config.yaml
n_layer: 18
d_model: 128
n_experts: 128
experts_per_token: 2
d_expert: 80
d_shared_expert: 64
activation: "squared_reglu"
moe_layers: [2, 3, 4, 5, 6, 7, 8, 9, 10, 11, 12, 13, 14, 15, 16, 17]
router_score: "softmax"
normalize_top_k: true
routed_scale: 1.0
balance_loss: 0.000408
balance_bias: true
init_std_router: 0.0112
lr_router: 0.00153
vocab_size: 10325
norm: "layernorm"
norm_eps: 1e-07
tie_embeddings: false
optimizer: "soap_variant"
lr: 0.00953
beta1: 0.95
beta2: 0.95
grad_clip: 0.5
batch_tokens: [65536, 131072, 262144]
seq_len: 512
train_tokens: 788400000
steps: 5742
dataset: "wikipedia_en"
Below are experts of layer 4 (counted from 0) of a mixture-of-experts language model. Rows are named router (the router's row for the expert), gate (a neuron's input weights, with its number), up (a neuron's input weights, with its number) and show model dimensions 0-127. Each number is 500 + 50 x the weight over its row's rms, rounded and kept within 0 to 999. Numbers have three digits each.
After each expert's rows: a language model's description of what the expert responds to. This comes from a sample of Wikipedia text that the model never trained on.

# expert 22
router:536447443481532557465511557493438465453526486430481550479435517593632595531484460512530492561560587469424464534518548477519473450457474459547367517498501470520519514544461411582472550468416523463491433574501493567504556491457506487505518582514530579476425522434484485521539437447498414520522426515510585395476473501496531428482534490501624576525491402446558479494585465441478570472449
gate0:511602473432482481517577514513499464481503576524542423499538526402448534551369471459532454510567474502453472487513515528464423475525564456534544442438429447549516460495548458503569501505437523582538419510528548420514505510414382417519542598534388455534401492423551528574523501513547426487572511531430458516522523519441443500535551464535475525614553544475484481556434592510529513484513
up0:564471430509512515570441479463486558476533532505523533621435496495547558469510511455464508556557418470474505457521402451488537573538557532420505437529554484480563478509423487556439509498465483533503582421429553473580579482406464529521465400500590463519482496507557517499488596554581445453549492591533598434470479620487553427482477444511518526399593494447529536498521412541493470483537
It responds to: Function words after verbs or comparatives, such as than in no more than, not, never, after, until, since, over.

# expert 20
router:480509485535520463526402487503546518496454482507510471525576552521483437500528579457594578440467391530481521407538496441510555553464441441400613539495487443471518404537457533609447567491504446517525479418467511435513576500500478525453460444480554532596512486494534537553490471565509488560498550506599441402424601538507493475466463542536414522573538517414501469476488439553506400420511
gate1:527562588506555436451510451493671606431479577479479540499500422429536463508477554529560512450444433509442441527488546492450521533497523498564556426425429486541462484458502540554505498463608432450515470447604504555530517548536510475494463478547515495463493594510554493540542554503513428511456503398607521501489529581430491504546524462507496514484462556567499489544570408577544487385543
up1:529602421502488518548504407484416450477581531532484430528475599474524512579467492499504439524539564632595523517526533510542463551428574524486490472531408460484539565535442514493508512433524484507475499504420593492568519493567463543501501499431570423519564456445429518517548497489526413604489584566493501483557511573533498532515470603427505511482448520457448583395495414579491495468542
It responds to: Hyphens inside compounds like site-specific or Gram-negative, and dashes or pipes opening a new line in lists and tables.

# expert 47
router:457524461492385439403403463456494522471499415441513494478500575385498570513505497550480565524474513429583516559417490526498486468448472528359478529546535511530612495566550556471591522458509465580490608534550535522520479577548480516451486508476486495620544606568551534503447469588470484537455497500551471458480428512537521490447601516515540501588468572481507495552532492469437492530456
gate0:542435574505559510386457492420583486482482522503596587510472525539479459538478487450457494591467584598552412571442445536457542487496546503450491504570523452490409550616573471479456518448447503529561523504491457577527445572536438551479524524493576396529488539551588527503432483518433553490542489572484536541557419465507481523467538446488515408616479517497489416424488466506467519479536
up0:519598436526448520485533503430434544548498523434533438416458522481500524586495402457332580510560429458550532518483453448496472472547574495554564435509518454458508536486511369478505574575571490433548533464464446545459528489488483537548511480551470636441515507604457490524505471559497517485502474502489548536545522475559550497453486559561436476452584454486436606466498499480564429501464
It responds to: Inner pieces of foreign, Slavic or Latin names and rare words, e.g. ov, kov, ić, om, ip in Montgomery, Tamaulipas, Liolaemus.

# expert 11
router:505519562545465564458475515542618539484447438498494530523456391505574490457498513426450444484444513482518460507500553461594524571437499521514513434457500568484546457486443486578475510573510585531519477487550438520501527454432584530531510513398454404444454534549605504551472572580505434540448482530576482468500464483477540592480358508517484417478558516378544510543471444582461557476460
gate1:460525443461498475585478400414565513427562448483485505505514464446500453425469524531449568481433446583522537567414461480443533545485532539504529568505475413493475534536565431509528443481583546467463576553473560453544377457470506616537437487444508559461464469481512456416505543514450539505589464542466514480404519497408545441554568578444546465453443554516448512507440500526595455528559
up1:527484563499479511486490566526564485406557518509501459426494482453427501568588471565446488491405471447484475600560552425463622506466432560535482531464468492509464517466529500438481472438371507468436497639592489401554549513459417503532501534481391476556489542532519572438609496452582449504515529464545501502482488517503461408476558487523565482473484504593559437474499544528515480467442
It responds to: First digit 1 or 2 of a four-digit year or day number after dates, months, dashes, or parentheses, e.g. 29 July 1984, 2011.

# expert 31
router:436532447451486571426487509535591523558464440458471522515554389466607469421508430542492620482525492572502518422559483541498426528532476533551536603528480569502384512553503419454521490520452532476436507502459462558457521422517483467506517464507553458441576543542473401507510465500579442603518496503534632488525471527534485486479592390475499540471480470432525477522468454504440534413456
gate1:432516573460421460485506495463485490596496473535416454489377480437420545535575516491433488476477538521495534465494512505459529442589495533438665489476529550449434594533431490420494478434511490501470389508423581584553510466554458487463469511509538525491445456502505526482406394494524567464496509486613451516487512528473442442450448472540506452563495520546399397433503464492531545514479
up1:455529496492465543509521424490527487553534488405497550501577442553456531595541556503487606569462411472517433509530506604539499523491497468493516419433481418504439564555593534511487505546600465442616496391411476428466442501509450536421545444525594464530520527520467505531481475466549391557449466466506497585465538472445440395484511509461608481518526442472464530504532578488453521539515
It responds to: Past participles and verbs right after was, is, were or be in passive constructions, such as used, ranked, appointed, born, located.

# expert 52
router:450518415500526428503602543442436452554514437560492532471440593467436462526427492543525572487440499518514409494546628501554519465518467438493511441538517583562565554520457450493488502390627493440541499469415501511403505502517549513434469452427578477531464478526567424555534486401533507493452602580520493557491526514523464490475561480474532570434430435507472513532459463496501575508443
gate0:517492505480545517494538554426455507503547507493522513604451472435536455417556466538504511476367520496435444410508534551505450508497485522481479542535472502454592578557532465463482484425579553391482553493344416505484409517556493570475470591526529446559486409492483557434502529544503497611554448472484502421516501562506425474471434539432474536402430415506475485466467489487548444512554
up0:532563455500554493523497465497442390552515507492436517565456559497559446579573494431515531411540449503493460480562495444497478554493595467480461536486574568586541640581488521432492429455473553549540590440513504547556484499472498512468471520529458494441396477522533457459463536502442528473506449509489507653421405469380525499544507548469571431521453593445455494547462514445513483455498
It responds to: Common nouns for materials, media and genres after adjectives or articles, such as rock, water, glass, art, steel, film.

# expert 56
router:545574433531495429509540443528515593430452526450425575613505458542593533510479488535424519442449401510480398499523454524590558470580443536551477560468487542416479525498457493542489450453504569619523519488498435491509523544515490476458442591499578448459425459593474511476479460451562438546507533452515509507458458412563544513497443514532443408620525462487538445478570484554497513471461
gate1:548428514499466535448505411528524540560374583475397560466561585527549550488501407537578495457561493548489524469446456478543438490486443499473518520475442444539525559546485364532562515419596585457576441510521513422469423588503509572535528553544524512480525499481560473537532456456518459458495494502519519451538560527550428510584483470485489548523516479395506525442582578451398534511457
up1:547540494463520487500523622450467479467575508567580484479441490520505487468490494497495427472448503510388499526482588372521631540512484504447471486519540464503521442484562501463453403543415582561500440546519479475457579496539519479526497478527410486497501578473454374479494598547632574495457547532425440450421536550512484429393466578472498519471441497534544508500550568472475458504487
It responds to: Bare space tokens before years and amounts after in, nearly or was, plus currency signs, approximately, around and number words.

# expert 10
router:471604466511534393533452558531411499563476497537596406429456548546477517497519500497501524505516524443495472454502489430560525439479533500517525513492504482471529466535494539577599515565547430512495514506529503572519438506557430628563474429520427477564426522527505374556464534516628467512516527512550469454532501531443478552499556618473540478520592457549417535491582574516474486565602
gate0:547527426454546436518495520491484432504511480561582494428481483521540411495502475521558484499411525491454577583419529416444523542508606523551516444436454537591540496445506552501505509506519518553554513448497496522474372588436430519428513530435534593401449567601493473470503504551547564607470522617493484544522584422436500519539508588449516449530518447461539510474444521535544476458479
up0:448430503531376476495585479525513555430514436544454483595452496513451589450580490420499373467462443448562532466553551563547481550498509525450561522481498501500544443540534503529555599479528529483542470514508495473518480557455491514491507497415439518621543574501484484475478518415475493549527529337505443507537512446435462513420547568531389456525431541516570559430522453514498512580530
It responds to: Uppercase letter pieces inside acronyms and codes, such as ARVN, NASCAR, call signs like W281CB, and model numbers.

# expert 3
router:498542547556439525628466510540488588592447472442525492501453488480469545432510426530498548475490568487590433510422623488485462510521519444410476394482498461499414476528500469580521432447483447528547558572594424500551540536500505543503465493493491541534489451421510531452452475577403544530565500370565538469503491502410432473499518481427568494531527495499577485539496557545553604478484
gate0:524492527554513502511423459449478551536443540522471411496427438401493588517512527537453457443471501501508505453438564500498500550451514474481560466604490514470399475450606483516493455477525511536529442533559499458608526416551474477458485463471566529458580540455468476546610414540406504508566556557446467501494546434477494401451478478437605478639523506509543497549453509462520408602493
up0:451458475534419513479467533527448464581501544397544501389467517631541401576544479458475523502516520531427443433519514494506514536505498500475540469489575571538502484483451575479461504497466545503546495559436545513558527489612476577586510548494492482529483583525439511604501574454506550523558514427543591604506451477580434558496532461441432536502458535481427470509463505433377421469557
It responds to: Final pieces of English place names and surnames, like -ford, -ley, -ton, -field, -wick, plus York after New.

# expert 38
router:504455511547515588590482470538539512489526462563503568532546497524549464484570433489615523550538392520505416515539423506547465574429506539556480463434486418535523508563510453416423476510497431420466514407532413442481471566513434536448540594475573491427545422435521547582505411583561436511408426531561504438434508490522538568444501486496481559556507562496508562484515463496490489523530
gate0:545508455477416487546459479579523495456569506432543420581486412545509534508504417479454606587546514510565505511448442462533515406384484520547528601504468456411506419545495564511357503494532519440464493509437575567543509427384566478495549512528482498466499419511514486535459545554507505506449456508492534513530508553564387538427414531500573442468600471535542496485484507524496448508491
up0:437492471569564510455451556420453482543427467544471560488467562552444471569393624503605526586552447497481559491508547472567492566494440501449483463510405492526511515585467445582554532528424536520510494540510409447478483553517521503491451505503486533451524491499324464512488539539537476580513499490513452515520512532393625563546420469503493479534518519506556512443488510436537622510504
It responds to: Prepositions of place or time after a verb or noun, mostly in, also at, during, within, into, as in born in, located at.

# expert 0
router:388521582499461457583475435507452559460481481439451469556482515502587429435540446577519473471554465520613527505537578419487472491554457605558499459439483511432526453525551499536527451449589521606554482426550420507540444463455470421460572478547500469473505524471585391524541519569520559536430551492467453567536489499423455571500543526544596460574473523530446534576489483501473509486496
gate0:527599521477422433477485461455462534402452587465476499483536510444568506543514580560531577477568533521497481468568509527489511490462544599416506505428535509470480560583617431478471486435558528587442491559457472532601554396499420457464458474446521469451528521525477470564479416492522544563442549537598519501454547502399611531512498472472508514498535549534515449502432498526408521476405
up0:518459552536434428514527445548501539432463492507516466514506413492468505564560531501513456451529517477454545456517556490497539459488546423533527491481522488464523519494423532514551540473518567517507528475500474570566460565532486446422460410494566475399568583406436478450462465469393573452495444528582575563386561523478500412457620436481501446422590497450463451484446523495397502508375
It responds to: Final word pieces that form abstract nouns, such as -ation, -ity, -ment, -ction, -ance, often followed by of or a comma.

# expert 25
router:498520523495586510530380456535504540462542442555533554491597526494563490474543505580450500494487482463513544547534513572521476488611465473529470444566434520459391521513472405482573579506557516591430443521392477488598482395548447435557529528440430472446414563468569472518514525490547471507510493466481552556473436528435521426520450513595600573523470464531529510565463429525557513544496
gate0:469472587458475496464412376502490491410549485505425469484457473460541531517424459469429456608529566511483526544446510526453480548465577438517496439484485436489507505504529471436530452421527545447497502541450565473509492571548538434551464501591518450489386514460558474478480424527521462519514639467437517505508614465447439442554465599421477503523487466384567524565490550514499464526404
up0:467437479496491395555479489503507520592529497586580643464417543523518482445517595562560477404434544498584474486486493531518389532471541473449509509529488512467552511455509529378591491464578607429567478547603545502497510444511483575466413476483542505558527485473472495472534588429500499479490556453550572550568419448475531556496509457476554460493542489446532471408471477452505544475494
It responds to: Word endings completing a word begun by a short fragment, such as st-ressed, s-ure, Th-ose, ex-cluding, H-owever.

# expert 9
router:556422442584452455475471547487487522444464463526573521467497507549510526563516537563519490477574453442407550502424480578446457451392431507448427566450542456538576579514515489551422455530522505508503510488479482530563535544472522512488594573543538454541497504447354520488537589431419387466528456538496493518385454526516512582436547518585439582440479467511519452574538521498466534521499
gate0:531458465521536417443585401552503517505529476481613533491537408508413486473536558529545472458493441484562501544519501439507548546481478527596425499412546484560481544560493471529544542458606442362395446476502484485477457513490483502472538428511438550388542533498567503478533502512477639519486448519569505492506532419506477483509515540546493597464517544419561585596523465525425466519464
up0:563437476376533541567474519502389456488542544509547571521498458455441543467417546467548461524531459462477506632507381471477499445495560561487537442500460483583501476444557529426488482559535497518517450465394471438489559530503489487602408495440543440463486439568493476591475447466440537472410489576564511528459584510468474550585442476452525539558480506560462483504425488467495442586473
It responds to: Prepositions, conjunctions and punctuation joining phrases (in, and, to, semicolons), and the slash between coordinate pairs or season/club entries.

# expert 2
router:462490515456539510546564474586528505539467473530541543552468457433478577468497492526452499575463437563532549510531416428518537574587517496521438541471516515413517412457551523512602463536465481373593480450441414450494555491515484502532569539413490476445543503583584532446504555492502461326544434498563470506455611493442544513529507509524434481464454529425527527546493432556436530481501
gate1:503550484512504458457511437506525581469544398440607576590483485399549422510472459585437407492463448500470544474533484515499522527606566457506577549532516542503408397545459448490526433548510547462512456549570504471474514504398477458526509497533531556486524573467542508504478515541420613490524510524517613529544487386464482496486547525540463539554519499390423475529412523592490528504541
up1:542446607498532433515539476581508477444558456445521540421443415517418533540483584523555500534481543474511383463467481470558546514511420450492543462540461427474401446487495443439490542440463439547447502486543589516445490537434478338459600432611527492592496541433500524510501449467507531455538494509395514469596515500536546500532511524520517485493483499552478437460579524489401495523464
It responds to: Indefinite articles and small number words opening a noun phrase after a verb or preposition, such as a, an, another, two, several.

# expert 15
router:536471534592505526548570462545437496563518470524505493515532483489423579507504552474453545443469530509492369389500507544524498442585480528550503510482478499517469459442475538417565589533583523556590466466464554413564408454510549511545448469472516437472561524548563518501558477435451559396511548576468544524527557469482420464592506527456436473589529473494563433386491429563504451442529
gate0:564530507460474499551492411507445465507405533477450453526602542482578545542500513477446497509519400493500394423474560542499469452450478569529438485518503517446433554534570393462527572549510411532483535437444548433555607560454538472530444512431563521458572521510454530485552447519507626384490489478452504533514535445486519537483486432515476576477561582583552452502486547548461479400501
up0:504500504502509493527449492530567557350556491548432472477580462448483449504476468567502572464451531490479527567430495461502544587526470428533451531437478511441582461415447523430568537474509553434501444574598449536547401396600497514438476465491687524502490452517481650554501526525460509515519488560566558495488508470499439502519462525541467559485548515461510490469489523476474475527442
It responds to: Word-piece endings with r, mostly -er, -ur, -ar, -or, as in Builder, bandleader, observer, Curling, and surname endings.

# expert 17
router:435501488511435549468550451482455527547515523495555527483542469419429531454471558498511391453584519536601457522554572513499444536499493452480444456529450532494452515587498536596379526469526494420574538608458513558583456496477594576548574502460502486522473554483582524505531541524543508420446486452436553601583448560462396500481446479518525460459481490546481435445424473470605500534530
gate0:532443498533567616519588449517499584487511452566508432465482552423460500445527559484478452483488569575465508637499521555498532546561525542563480488582517550467548519482570464569515548493476441461522565531582540519550498570491563514402487589578434494488522510480577551484559493524566497465529460431494496547460464582491327523544482487484484431417510497470562454492582434461572483528480
up0:505469446527526353411513488475443534547535534454554419600537501502508501384418392532523535484633467466494531398581441428507435493460493463432516517491436514465522522498555510446564477567531505491389415511486513427443582451464535459477403444513558471492504529450527470458512495431491554515559471472511502466530508520543534473414435587445549532467545467424461500484474529467530588514531
It responds to: Second word piece after an initial S, Sh, Ch, St or similar onset, e.g. Short, Wednesday, dozens, Summer, cluster.

# expert 29
router:442521446597474458494499541567514455447463544470488475552508521543601564558428482497482543563538507535435566517535538509537598552558530459587448504554506544456449557532482393457565419477419603518489491520463579580531403518497450444507558458532522516501448467623444487505603495517518545494549438531423449600449474492462532475484516527404440479468559467464453536478461406548547440496478
gate0:478449575552590493504446456498502542462501477546479519462530548668461506492562497405524507566504495637386483536534545553452452561524472343486493426523451484471584521449518539459401546470451513548513527488529498524463475569506582538444432537440477497475423444497547450510526555476417444537485455511564486502505516509478498618515487498541518533541485381540499540502516485500577406515536
up0:468502550565506432475494591498478499543504428492495551443523535565513472576512439431554536458460459490440467455522537485471577511511393414447560528462464553531509541527560610516465504493476404540447491584546500564497458487528496487489418540438581510494453484541604412523503461643452573483462507537511491448477587609486458668477495468488492584502531453546485609503526494506506478515494
It responds to: Closing == or === of section headings and sentence-final periods followed by blank lines, e.g. Demographics==, Population===, end of paragraphs.

# expert 50
router:592445555457473552471528550546545432514450509420587468503531539559441497501453481404569578515451529436517501545426508454416514520492446524520541469531535585513536395441511541518543504486522489454469564523493487424442369395478525577455495475508584577548517468528479544463449408512471507509514571555557516554506483500563441537552434420440582481503521498528500571390406539541557496557453
gate1:584460524504493625540446456487491480525542526332455543400456527444513470500513444452521474483523477457529471576526444458476484459542475446524458506524518495468521499531444591452575435559409464502438514384379502508432396572582482537501440565433499527484552482439479459512433472482482407562468426531509613512479585429484563486480544517513525523508457485480467463470542549510589519520515
up1:553501527469458595486446486456576534451463488483449516474478468547561477477464427475527437548510531408483509499470490527527489562525488395481437479464509479555486547468498433558481514494514544427420468463475507437427478456526403458552439438525495538524632515389520502553426468525566363532459587496549587441533481416510487486538449508497521550511460445431594439400441484430584556467441
It responds to: First word or piece of a proper noun or place noun right after the, such as United, Saint, city, county, Soviet.

# expert 8
router:507539574552444492503417390423525453511530500541429518523452507378492477543515475427576476516490526460397510562539538515512554610510563559576561471585465428502513522527457386507618478493471581549525550448551409490526507516485450480508487554510393530443575578490566479525486524522546528509447446451507525471551421550517476414511549535469441447589478474503587514518557526523459530474432
gate0:471560547433430412465474524561490522552507555520456582483472527442585423431483556481537492467491504462419606569528489479546582527369484459464572556487468484532571499483483514530569556487467600536484672521498456503532548498498444405418491476585412556539547464477509483563510453501438500475479427433474478490472474563410511484483435496544476469487456483465506579478572468548533514464414
up0:548475497499472485567476486555441442470532540402515491501577551451468590543514417526597516484562413573538538365504439495485544527536502450554400492488576472537462447462491516482481466496516539472523525598519556528539534563509491580544442509491481513428417482506509494450528564433575494562523406516570489448593501560484466432520538448638604580532436540448523460501531551496426490446509
It responds to: Word-final verb endings split from their stems, mostly past and participle forms, such as -ing, -ed, -ated, -ized (refus-ing, remark-ed).

# expert 24
router:574443541494508491436487545482449488446584509545462504530443566559554561478478485478530549465480501606520455403542594508543548490411481460499479574458498537503400481520498474511511435383524537524480466467573461585532526503481443576397502417567592545445397508450549412476531567453578551512480503452524547578464493534594487512460590445536480505491457489542436464529440508430422566531466
gate0:417459516541474503490461475476534453519501485544507523400488540387473428507554500469511412461479504559551502491595529528477511490514613535476467563523463451408499490580573611535424504473511578493392561476555518586620474577468477505471556495574444420541446417499506491478487573580594569483538508476536501517523453523515610477537506558518408507525574465580482457468494539494492519587464
up0:527516378539519475434488551544503571527574475492500544487449565455403520487548471528459466500484506393468485530468512451475487486407468441592483524469481574395437410515424545537465516601542457507517549489596506534494553456551518523592434564437452552617484543584572484457483486516524525544504488534493487466465528516578406557572496548493429497490600485575581539435474518472449501587513
It responds to: Common nouns ending a technical or administrative noun phrase, often before of or a colon, such as flight, zone, route, medal, ratings.

# expert 4
router:519514481511499569501478511595516448545469589477475475544414468538480505492460450329487499494495583496487475457514485547526486469550504472477542498592562579566533416426467480480511535536446418477532484551526548435423432473540548487487459388568449550550492493576454530555440359524467507542550536560564540586473507532491529483513486492465644586512467537509456471445544557503509584564457
gate1:521489466511440515443526443522462540525461559562458553502531545539595523501611479431520481493457401525593503512489486553420537474497417570498430514474510565505471472426419467523481478592525386563497527523403448504447551547454559430426530477508601421510527455476523588458469528464526542457593455465518627487563404432468526537528524483562427535522484510442469430562526439494521460551528
up1:474494520465531456401577511481527498528542492473545576537475463517575512479483529524501549633425522426521520460508493541444514466424513492484388577529423506599490441468467446457488533583554575448494572464545498550526532563483587484565448433505527481532508557477561500527440435472455474550434615450476554500598509461501499494495394520517456486541568548413513410488506494635579558530481
It responds to: Given names of people starting a full name in credits, tables and prose, such as Robert, David, William, Mike.

# expert 1
router:431468539550555513543571432452444441524487497534527478454515445534450561441521548552479465526523501416552505496459454508461445505533528514445491444462447569510434548516547438550471622549451537550411574511543571453460449466516504424529556495518512409533544487479490544477560395523504494479601498583569456507537585489480539486413500456510540528530534573535496558423455514477581382452657
gate1:524487505509575521521522455532583467521515575557522509494575426403453407498497558433491479580462518444429493453439499532462572551474516541522492470544452616447521453561545445555556538480540552568498458517546499495479487576512557469555582476552528454503519521544455435518470435466581518522520517583636463511537528435549544473452504490515510495497527483506581335480474479509449495498677
up1:554453453516555539523498503497664517496438492455452474538559591562511554546454439497584564502442512497583441565460523490585517532531534489539458504475566468537568402473455471564517510471484487513470502480469470471567417446477524405451522502418498578481640584577528503519411554573526553480574479572522524481481526494499504443522489417432406560528482584584477535494506545442449524461505
It responds to: Accented or vowel word pieces right after a capital initial in foreign surnames and names, such as F-ü-nger, G-he-orghe, Iss-ou-fou.

# expert 46
router:619536481473471466495542534426554504484520534442452450514551548452558566588493461432491524588534440506539415485546407564498477583478464490491472507430542478391524511564465559542531455495488515563496492522435514561533519547478555446527515514495470518494540462418433467513446593438521427397459477529417551433563504572488596486449477546533436543612426403479611505535527471502460551450501
gate0:516474555498532589512569487443451480591500422512484451549520512442622586485496571508510513583439521418515484593453416564504517507482512604487591474612461497490437440478419499538436495599478480571566609482528550542516509562565496497476572520491529575486514464586463525437483500572534485515523407520479534543628494505504544562484469563475552539512437553485517510545489490563466479536582
up0:479504421534563613500539570481435515598555474437516605463539486584552519516432493497522502536444549615491482513426448504516549437538484504452485491509565504531422598518439474532509464475572475467500572562480523432477454545546460475475502491430465515405506533514496608482476485519459401448398583547535560478496583434529547483527490602470591482511530419513617553474488501531515535447557
It responds to: Forms of be and have right after a subject, such as is, was, are, has, been, as in "The city is".

# expert 42
router:558523561451559420455404596532535544549431514541488476524447478452445477537509593522427573499500478508493424394515604360528571464550511434540591619448539534453550560558540525529506487543546493483442432410463489585475522492490530476495556547484555460462494459535483509444547399519467493497558491573535457517573571471408550590487452509516508525512452555467537529537484469515483439455529
gate0:456493540392484465494458520553470521557625566545432453561527514348513507497528451491503544591540393552539460493448524546499480531437496506527490489500407472534414451595486484452556457527522456518479435514553508503541427486478559509472500413503475465495562459467478453581530455594594564474554487512478564532568507473516572599545517573480509529539418528537438453570564511384461501533452
up0:469604519571500467497492540566531450484530540436631483423495408406521510520592583429468443518514434483482516536470591464512456492514550573555525475453486459460458475438501438535489485640506484512555411468606512418426547442456448518543491445534486494545482532452499509477494452529499507565503422439501569513502514601436492523420418473463537453592534471515475551473431553458519586466543
It responds to: Title-heading closers with paragraph breaks, section equals signs, blank lines, and opening quotation marks before a quoted title or phrase.

# expert 12
router:506523549511464471488527488462532490463421522506625506395452452470456488489505520513496469588409491492576549547467530561504539505555567491425503508472468528568506520607508507501556610489515501473419584497539547594495449467570494435457453528423580527553571547423506565520519491526517529540534487428402487493393508449457440440535436427491541562553486494531540368547500478554558422510405
gate1:478497526494471511475439472505619488503498553535553484438450455551420555529471420518540476513474455509567531571468476550470477626525479467363431522468475501558561551483500507555499515505501516475445489604501573620538419458551567514516494547436621507538507535529532411452542511603510545420475483424511536459572530430576437478468436383444477495517476493591538521456437477513464524515454
up1:465567600513491579522362538547415486554516484510563495551557506479523474427450438553518463550382524512469500489433482491485341416531425446449478439431505428499478468547457437546516525529535579528394432437553487527519477543478524596475482610525542505588467479537509503483546468525556493462438536461534489438514551458482497460411528499468502461491456484524480560576552482456462469539403
It responds to: Short vowel-consonant pieces inside rare or foreign names after a capital like B, K, D, such as af, ep, ap, ub.

# expert 35
router:529477546447548530531586493544552416579497607551577434559563450522450501430446485484584511573587515545496468478439482481502535474489591475515571398547575604494516520428470537444524568566502489401456519446490547536453447530443538473509449427493430584524570481600540577500512448485499528514514570527549535577538521480560468461517461443484597545429488500525436451457527437504498454510428
gate1:411468449565483526510551507522529618484576514483438454523568532485534506398486520482437546492528459542488469518480516503428489530539521470580501421526505521453525626594534548466610487497573461558465584409432478549548452510485458532387460524540479496485553536500470486547522482520584517603477508582463450563464502555480473557411481490522448597608575449456541434577436480569494493475493
up1:465501466548471490485547423430476484521529432566435498446456493481449554500566436516506475517560493451495383455442588504418511475500568552405568462509526555472501577505454598477503429555502505475432459540487563470461550508537495469534496513432555504489401584550496575527490462509436496446452499541555459419475428505541508524477457481480594650560488484551575427550509500551508663518487
It responds to: Capitalized first piece of a name or entry starting a title, list item or table cell, e.g. Carnival, Sandie, FW, MF.

# expert 45
router:565450439440519553494534577602527409434536606501520583524524388565509430498427444375510478465557501509409503552508433449581533538520461501506597478496531589520491420462477545466535484532542450456497509500537531487438420507539458494461486477441571547466512436616526590506503462463532496522509584556545516574499543506557447469553436478480584515474491493537489536379577518446505487502483
gate0:513439500511526520491453511523508413481445462531478495525512371586426463496455421462525487470537539571460472500603465443516491514425520429513494463470518446564614469572524529510447561474492409565472619535587418576500484518584500540502524501538503514471400575434525475463505465531541420501552589486514565453540573539443527575469487620475480543551498535496485556605577445473498520446470
up0:401468554588504487472465505491450511424547477551589539450514571496487474523425575520519458540450576470491563551442566472499517413528533458541522509477603495548476433472569571468532500483475497565490494512531541478487481482549347470455383594418482507570513513396498460593521546500536559498412474540479583593528522472590526536483450454516492487449549534551504497516461535564373516485547
It responds to: Initial capital letters or first pieces of place and person names after of, in, at, as in at Tufts, at Cuxhaven, Fort.

# expert 51
router:382476491532492551481493489412419485518543531475509495494510500542482499533480559494543551390509383493570439577495463500457515545471482520462523439515458378510469397530488491445565489468576571457407468503415587651513484515571517493529613514568499457590520540510584575484468513490504576488490515576512547403472572421456513463581496523498514421525465499452559466481486453543474490461472
gate0:623404535509456547545574450504524422467507546472558475371502445505496459428552576489484550477485436564510456497456504481508512477404482466492536455484502478443521533454496494526503445435562578503544495630524448484485534487460465537575558495568501556542476498565502392517500504468411537542504468548525540431538489583491397439545549572490534412513463536421543402478543498474371436455507
up0:507502619525545503412355542553570475454476543416499579575487534441587541573466589506525527477539446544469479507513428437485495533552487459509455443482493395497531469487544601466476508498469502527544504454498427543582526558501480545518564422412520566533411481464548489469511545495454441523507425452534491559408493487405507495525536484465461500504570416445464576575542529440532549586555
It responds to: Word-internal pieces containing t, like -et, -ut, -ot, -at, -ert, in Magneto, Flutie, Despatches, Desert, Stuttgart.

# expert 7
router:421546475483569512525517544492454470466571478518430546487588531450537491516511470534468526501504528528575640499526463469524479582593536523458464520543491509436534458408462471512528547473409456541423452578459550600479549603488463551530483660478488454453502446616502471480588517433530437512519540540532599487474472501443478436551467552467487373490442421521491483491517532425490542482542
gate1:467533506470406512509412527494464481472618602601453458526516421555499479486500534493418551412503510425582540430580496558471547567502599498410589439503415441382431543525470588496529533466475523537536443525427445467515585468508573485454549410421496567509554494502507481465499579478548444465517507541543569583484555541501522459478582477496487495554522515474465476505442495453485486569498
up1:527550523561599495519534557482536477418494462492555442492529511404592503441555501576460499502563502517422464514482587428411532488562445610543530562413537550539457527540477566490521430491434466453518541546521510504439529436457530531543542609480532514556547485482546487569503514484394538442451477522496448473578449461630487576509482512536555524427462503501521525546477611563588493557416
It responds to: Quantifiers, numerals and comparatives before nouns or than, often after with or of, such as many, few, several, high, older.

# expert 43
router:590507468587555518540430428434497497534544387546523551530440490524524590542600438505593483439541403492401479407464493666518464518510480502539439524527525484515477556493540431462434512463532422455543448511504573478508557501466498454452491589482472516484458458374486522548479519445532558490565541557450483606537449499493500506522506559485467428513458447556567453548506488558521488479422
gate0:559515476607455429590485479456436469476527480473480451542523530547535521513495459456552436482455550513417513510510425531497506512516537438540568471469441441508463455449604524480521472457530484462582446472563578515452457488481513561370490499434435494516537452537489537512515475477461547325511399473542529556525482547493339517447498494382470477593503550468557519499496428515418511528571
up0:461479455462443513582501463533532576482480519534536562511429541565541488446447539477555514511550479452507479440530613470464570428487493475504481517496555477573499557527492496511519521549492531434480466525462439479454436496437586478548409498479486547521409504539476575488414465439526484468466431546479573447476476400492498460486574614527463441480472398527415445393550483333564421547433
It responds to: Prepositions following a verb or noun and introducing its complement, such as testified against, deal with, cuts from, signed at.

# expert 19
router:416448533491569555513565491496434445419455490509489508511416446592534485474434563478451473425531510459558518434565563427402492501422513454489544514564544517529476477442465555481516521562449429486574486575525507495403492584555437509501433459494596546533515451535412564448504506534380585472577583479559460431480438493544484471493479514537551580518468588492440497482464438553479533421446
gate1:518464495496553477487422476557445527417523532437602563476399494436475513586523551544484508503474465503564472545521622464471461493495534482468512448558528524457455482513570472355567441527457493485527483421472490436480462495444424521404506443469537534500414463447562622432536502530438534544446566425447513506475513451534524475461455510528433414535546582508475572452477538563415540479391
up1:500464556570458540519421445543542436510563441485415501473594490517476501500480478450552533407582528457445510541451488543485520487524512575496586474429471544563528506543486505595491459448534531535560535480499522529517474340487538485582501493546487511451545559497407479504487503552451456435535436510421500578485482475486491613617531487419605519457461457550471378554498520447503404499584
It responds to: Raw bytes of Japanese, Chinese and other non-Latin scripts, plus spaces, quotes or digits opening table cells and lines.

# expert 21
router:445425538611500485591437548441527523477513464501557523484454538498542500474576560520510468557527530429567447416450608458444488438576505466536550427478443445606503532463500494424489508459593499551545446533463429488563490462437514512559504443526451384607487521456594465517551568490438521547428489477479461534491465545402510476436597495564512562520447478530447455594482475521503552493542
gate0:499520606661504461435499530461539423534549510460541519528531484491555440450509466480509589429491480483537532450487480501452448547523480462431561442506472527466420469464532383544622486397422549547599442497604505488521429570548433459408512570429597487465490508473463498509507532480497500481497466579565453410527498431464575498501567530527536517485476497546417516449492456473519517440558
up0:573521434472488458422526428493502555514511571533487484550518547498436535539500563464523533539502398475560588513512585443627440453470464554504502509556506453532567556547549562538481528602449476421456455518555514474424487418483561499463584458500461494484532410533492523454475534439477499476578620449588470537505551515412596586539481574496522463453529566474446419479545469544543553578480
It responds to: Middle or final pieces completing longer words and names, such as Mos-que, coordin-ator, mun-ition, rec-ording, tun-nel, Hop-kins.